{"n_experts": 80, "norm": "rmsnorm", "init": "uniform", "beta2": 0.98, "warmup_steps": 107, "schedule": "wsd", "decay_shape": "linear", "steps": 6267}
Below are experts of layer 11 (counted from 0) of a mixture-of-experts language model. Rows are named up (a neuron's input weights, with its number), down (a neuron's output weights, with its number) and show model dimensions 0-159. Each number is 500 + 25 x the weight over its row's rms, rounded and kept within 0 to 999. Numbers have three digits each.
Before each expert's rows: a language model's description of what the expert responds to; "mostly gets" lists some tokens that are sent to it at least half of the time. This comes from a sample of Wikipedia text that the model never trained on.

# expert 59
Personal name starts
mostly gets: " Mc", " John", " William", " Richard", " Henry", " Charles"
up0:483456502498487466479569484511539487486471499458510507469528513488524475474519513511551473545493527463524507531527491497451527535473517504512488513495530494483500496523471503508487488549484479490491497430517488460510464503506507519506458450504480507497524545521494505432495478500545494523506493469514490455500539493500508498476489509544478493512477496450512564493510521529507471445489502502498498520499489463469490491496496475476528521521490503496484539531536492509485453508467510
down0:502516495457478509517478485482498498535480493518486491519498494514511480536516461472517550507483520517502501488500469502484515506500509485563510468501506518460479513492454513472493508496561477486481531474451478487486499491516548463489485536520509497533495543534470518502492508480469518505509562492509494475499487488509535520492494554527482478517503505441478547496467545487521484528502514462508453505557493448487508464504499459501543502490468465527495488550519521508477560479507506
up1:478483471472506437509482508480530443493500556437498507505516547500453507512479450491520500487478490502481521465494496492505547540487494507528506525486459468483473536499544471534538518532485514527475524492515508484503528502511525540516514509505490544524517495506538481514495479466470452478471493478492491481497501510532500501451518502501509452493497503469518489471495505461483456520498502456531482561445507477527531463515502461531509521474519495490506521505497504507524505509523534
down1:497482522539503520514509490509508514506465488510450496512449496506504509545494549483474502517444485468489514505518518495464498494504471454504506499537475492485549520510474571453542489493491495536510490503518516516462473504484468484531511503492510482500476527493469512468494486528485480449446513479544445503464529504504496441515472481522501503479548482488499526503493550513525480489498486542483517501490527466540460517486496516499463518500473499517452527481442492484475486526497482
up2:521503495493471526493498497511464514474482475504510473456463527518477474507502485523554524506479504459495531513511518507471462509517561497518467476478505510456517439508483485507505534500530471490464514504522470514449501540509523470552492462494521486506537480512495525475481521524493464506476447474538460514450513507471504476544449493474530485441511491503454529471527478500495486478520478487495489546514510515521470481523538529517486516467472494530494504483533512506502498512477515
down2:477458517500569501483513523487522495525497533490512549519540501477520542480471492495475499483529497482557487482476465521507543485513439529503526533507514484554485534531487479490485468486476509512479471503482528498548532469496473529448521514506462498504485505461519506514503492489502503503498492553467488484548485500533491544466540504504498515588486496526519459535486499512490510493491497494546512477518529480460521528506495495460515491503520526478499472526478494483500487512508518
up3:526501460472479506472505489490519491532462502475506481534497520521527475455473539542482476489520490497512463473509513536501555451509490494496523466496491507497510498478496522462501494476497525508490500465489492472521489515475538559504555529490510537509529471517461492491486492490478484527486535471476479513486537472456482463551501473483485479478478482503500550478500495503534475531491446503508543466481529532444537525490512468494503498466479497475449528488508509542461503534506494
down3:500471444517493476473527469496489447475451506528516498495497564513565523497447503537439537498498500466465496483472535530470530547475486485514492500505462548504492515508506513489485493505538499480468537499521474487529514542505476531487514482480505512498492473494490492533491549484443479501500548509476464496486475525481511505464510505486514501466489516511527461482485499509544532478507471517441496521509529514484513504489507509497515501503469501524475483459487526468503492484550493
up4:554510503502431555493530455504506460504513492496514451469485474538454481475501514505510508505509539487523468476506502508476486499506467508494522453481493495484528457476475474479494477466510479486480491544513467486522504510475486468501477474511505491509473530513469498503504500521478449472466482488545494489473472508479516565544482514487491544472509522491461512437515469453509535460499490520498514514500508474542537492550515521494462523477464511536503508502527496483506497478500511
down4:514510462471542446457467520469529526491495513480497494510529507496506526480463499514452489479503446484515501525509512448506511536520505508486444488512487538450496512502547509522513537499457533479519544478474506511518484468495490492491539525479489513478547509508466544477530472501504531539536526514476475506475495490482505511441550493523542515514518474486541494540465504536511475486492500486504501485510517517461519508446477528528526522524528484500507521516508527496472499541494500
up5:478475534521549516527492501514499531511465471457545513521464505467483518495522477519528505522524516520476473507492526461500462493536493525524528492533502459502494491495516518497481505530493508465535438539511475487519473512514496448534466444490526530508575482510510518512459542513484554503480524497527513545549482483549482467495477501476485500481512500507502464479476507519498551492499488507474490496495479505522488528543545475510532516503490500513506528522498502531519529529480484
down5:497517507509451461512479482546497462486471524541450539516497471520489494520578504518519482527425490519479523468505497519522493497452490450495513512467500510470514523490532535516508499494524460526494530479488471427490487488497492500490504466490496526546486483487516501497488494496446497484457489488540463521523484510483507533528501491496535497483491497480452525474507479480471494476472476530468516501496474520498505444489474495500509518497536508474467501515551517499519505465508528
up6:472474478517508488497488497499503537502509506502501535517502517467512484533506476450507473509502495552456510507522489515494539469491484527476460517489468510527498506469496501476499439509435466476520459527519499525512556513501438473472529521531497490540469529473519467512532519465514503521509527541493501526540541518522476509484560498512472501503503470505508525518514516470468483540472514497491516524575498480476492554502519496513508513495525499532468459491475503509501477487533520
down6:498534517490478517468488535574537521487463519506507520510470511509498452480512520521522442522544497514533466500524516461513520484491497513496520510480439437475510474481456516507464493543514509526526518500525488484527508490506489552477489545474496510458512484479485491484474444544522510511524495483493521527497487515482508486488514476483517476547519523537519509500496497495472479485509505488531472535465491541520499489509490446485545470496500505507523499546459460504485476512476471
up7:477468507507499483489473490478478483475506497489483526512461509501500486470497500483499514510518517487478473544520469499475530517509488504555523498467481513534480517455471531464523481551544524479452520515493513520530501539519501520526479498557461475530465487539527513515516592477501497505501492493517468508459503519485463477516527520460551488435473485472468552495509530484496485448503501478478490504495502491512499517478536492503523516502456480488492513477518501461532520505525524
down7:512531498503507529477505486512517487525513470485459481490538541542475493514503483483488453518523512503474517530511535517508486512521502469543460497479529503465486509494519454502467519484499497543483518522520464495435511494468516521464520521495528505524486514501479504513467445514516446463530500518482500504507501508508567487499505495510518454468483492484535529461491516492501474530495503462521471526484484482495455495502485497492474462456436498453486535456488444524514487476488532
up8:511520432477483448531500493475473456511467484505511468481481497495485487481494520510508529494573540474540517487505556456487541461533522510485470485431516493527509497455503479537533469467489462468520478499515507451452534538468512465508522491512499462492471493510484499469516496473499507485467497494478460503487492490502519521481526505502509536553471516477487460499494499466516472475457538495530514531514462502506498522476509492476486489475495472497513508512486529478497510500502496
down8:497525506472506509529515474475547465474509508506546523517521504530492513539476539452465475496489467468487530512467457501458501512507509517510516473495496496484500503491483456469494483469536541493513509522516485479467462473490486543491457488529518521498509479523521482485518515515498491491509489472515531525499566500490470545458541500476487514474516483455490524498500509551513494531504459473486488501477500482508559529475540502577502495534475490453476540497530483517514504499503540
up9:529553526520496507500522507517530484462519451523444493500515486494525493499498501511505547462479527505544507492520472511529520482493512462468460507523485536499521481522471482496475508569479480512516473477492472516463476511494498506442510519474473497507490513451516476480447500474537476472503454511459497502502446543487497514495526499472495471504463499469472514515501499535462496459476486525468503545528502484456522467528475509510508472456504466508519517535495463478527503476501492
down9:479489446535466488501470477520504512533525511530499482475562501519515500435542493490434504473494511499552508500499483521505472481505513448446501512550526464512489474470478479482511473479466490499541484494519494462442467512525473529448482527482498487502519509468493516475528495492526457490478498529475502494486497502522533496445479448480514487548513498495517464494493503493510498477495525504504494480502463539476471467540495497479498471505497531488514514536504521522499512472471516
up10:483498506464460535506508495505519506436522486526502472464498519492491503480539506476430525474527498497517488512543502502480492464460455556503495497528503520478455506536498493476476485501507532487486523506479507506496520473504521488514488494500507518525517525454522499503525484489512504493509493473519505504508495497450489521438523532478488498511520485466472442454490462417482471493419474504495515500543500551507537533490473512495486495489521540490479513531504484508488526488477501
down10:461532519476494562503448533505506524472502510507532487472480473486465500525533511494474522514457478493490495495498484508473536460460487501483478455479511492505506570506453464495533533517479500468525478476515536492508504460454494501528513531518508474539512480534491498486495486493499504533557493441526527529450464516532496497518442524488451534489490519484484529513490512496453522513507461511501494477503497504546478493490492479455508459504510481514504518506507506484521515481478473
up11:555530463447444535462500495460527530529507491513529497519488491495501484513524499535517509511527496460497466545488489535507499491511525493521473538478543500475497494499489527509520545506548519501485520474522536529482459559513546492525530478459517516508489516509474519498479518481501469480502491404523469494464469491448480462513487513492529522497478507506492507492495471490514506504520462500500521522473515471485513488504494499509521532518505466490506530521541545474491525497462484
down11:489471433544537480529497479512445520485470524519484506487525522488467484458502491514459500506512544504517488489493512462544506500502450481511539483511484499517492489522536484516460493477498463530525493484481486477470519488494454487471488533531454511463530493466490472482503532516560525533502526494495521511501500472555500554509542493497486490500497489498525520503542487518468518531498554516513543531530543519488498474518499479525516446478507475509500493512469481490480477516487462
up12:483507529506459526523497498465572521510519475527508513468517486505509494484489493509488494511488493558510505482499492507520512557488508546484470481499532524486522495474477490497483456493493509502498531466479513462496517505471520505457533513490510481513535525495506499516492477534472494507529483438507532505479499482433502534516515519515510550482506500501513517480437494497514514483490510419473543499502473528506494485501482491454547517474492523469465505499530477468421508487492539
down12:527470458470503485523510466504502495496518518470484490487455511539519476507508496513488488535488468502494494498483532493497474533500548511522536489516482486535509520496557511486479505545477483484442490523482478525497482511528486455508516501514492477481511479514460492520520504492503521475467521479504514454501461480529543514511516514516501500538497526477441455467486462546498527532558520512505515481503508526535500477506514499405517462546517509503496450513498476502537518538518512
up13:533544474456508499511481493457487504482486521498481515531545536481489493535536536533515520497512495503508504542477488513459511504533469485487508525495517485519519552518578497570488454510523513508501442491500496529493489530508459479496498517482534509491485436530507493501536456512517524448490531511485523482503492482511512489523518515517478514465505479482527485513508511508477550540513519484493490505486547513498538532476500458545485476487502509496548516514515511529508464503540480
down13:471481498515512499504493495481487509482479472509508458508486481501480521510490500499483470492501464499522525487542512488488546465514533503487490497519549498484452455498466485512507485572506470527481465528492467504521487510500457544489506537531488532512569476563519527474502478521519496517537494492485517484467480532517498477526514505415508538489516482503533493505495516510488498479526515471472509523572516505487493509514482503534507495473489506474566518487525517496549455511474491
up14:493478519468488525506502500474460520499457491488452463506482518511451469471494531539524503491506545478460519480560501525474493493455491524499496448551500509491500448520516491524511493484505482477482481518495517509537496484489493509494476468535534534482494534522517516463520536489523489512521497479491514535475559479517521488504496553509511564474444452465521500497497472533506468541528498498533477477534497480504490504526521480503496487531533561523485518517512480510525493494495515
down14:520500526501521492481499517488500488538487496473463540537499504463486542529531525513525548446515496516516523506516459549508525536496478483485500497562494521455525534491497526494477510495493520532522522495514504497487460471509532528524491502482494515476506489509474490506509505459531484448482494494518479453487462485509514503479511491510523532517400523497534530502462479499525488514482507520523456499526476509500552477533545508538475486536495471509501488543537481470490537493500485
up15:510539498444481479475493483427497486494457512512541470495492495507509505503501492492505528458498529489468480565495458506527493482539508512510509517479474518490504548479514458521496495488488441507471461490487538506500505430509473475524476504497484496528512522520503570530493508502502512527493507529513493459522497485493483521488540539510537479500559465504488481503503475534480510468489493503474515477498495457509511522462544505475535493495491515528525484485500505525490548530556521
down15:456465500532490503476467496529504560480521475509517503464528501469513461508519508487534504508509500504563528499488508483541497490487495487505470465494523457489507513551484496526470511499510506491544502511467472496526507511530478478458455494535523544477560488463508504454480554498494537490485470513474496560523485540527463502487464481473498514509508547504494543504501483487522533472544509520485497461509528527504475516508515516517499523483532535500521548494475485485549487499496490
up16:499546462513480493535515552502466467478517476461485471487501517523469458476537530510520517496488525518522490543427506472470489491509478503526485544493467524506475513536490511513481542521497504514496503458474499520551508528484524488510504516467480542476475515509543490523504472503490510502473502485484498513479513494539506475519448488510515486488532512492506504492542498514482457520535500522564491503481480492457506501527464543459520513495520548485548489495472498480497553526455485
down16:484516483529457494512445475525502503551487508458515570526507463497494499516509524456483461470494500478471510553530480488465533498521460509501483546499502514493483490496523524494530458521526502519528514494509483550528503472476535490493478494480508519527524499526485492463507468482465529525482455509515455510526544493502508528533489492499513451519550484516489522487505476475474510507500487489467475492455558492521524540479496484474456514454523455482529489515508494497505507517481521
up17:462496536514532446504439492495512518510504524494506533551537494473519534490480516470449483477482489487517472484485479504492520489466452505501543511530510499509486534487514506493491488487465524509530510495486542483526519435496474511408510521516462495496492498478520480483513507493534507508499542532470540503541487480537529521475567500514471534533517496502519496527467501510505499510486517520501516460502513487503502526456490461480513451537531500490518475512456483495486512484524508
down17:508475510529542481494475492498489516493515504524490534551540528455501531502499490491493521495492511487571508488502497487516535471503433531493551519517525503546491509541496465477463469465466488529471469479498488497511532465491482498430502525530476526524492463454503513507509500500535508512486513533473515506575500492527490551499548497515496518550490503529495507521498508515475490470533537502542535476511513479473505490512474488498514494509528519485503483513461481459458509505510516
up18:507494473494542499521486455499519530489489525480486499472448483425469481514469490508514504496489492516549512507499464494475502528465497481478533506487529445487494523492492542488494525525518502477557504501516481523500494535500497551477488508482491464473521471496509495445528505469489515532498514495503524529537497516550503503457470457492447442512475522497531478489501478478517495492479515522528526494544529509516496475481540463508481482509484496451470533489498491460529447479527493
down18:502521515500511506522527529528538468500524451474543517505518510519486501473510493461540459509507499480505499488503444500486504501466521507508468437500531464475521524526533493525502483495550548483505449471513471475475497486446492522520466504500516492484491534507518527488466475514498544506553483505471521524560502494530443529502493488514486538483511499528505510474519493517507494478450528502527509486472449488522507476441540491483498491503473481496489509521560533498483494520487482
up19:468524530481491490514496484451496537478503485493539487493520506517484501522522495543510529510436512520521479461490504516536472512485501509448475472471457495539511494503512486465474495502488508511492514574494503510502491459493514496525515497491484485504494479502524462502539482514516468500432469462550485503504506507460461544496522522511524553440494511489497497513498455506535497537476525508507530531469498449511530458501492523499468518460508510471532493491513512505470507481547544
down19:493514465493463495527516521516526470467450489498492533499444516484442510507515545483508498537485526511501511511483493466484514530459516464499495467496494541474518538476510492465482527510469511460471512499506462514489492509515547499528583529478502477495519510491496513500530506527463465500517463482538559480510492496485500460504490506493488557510489513450522507543488511487514503500482483500509485479509497504533500525517460514496488520514555478519465522487530488551546492544525512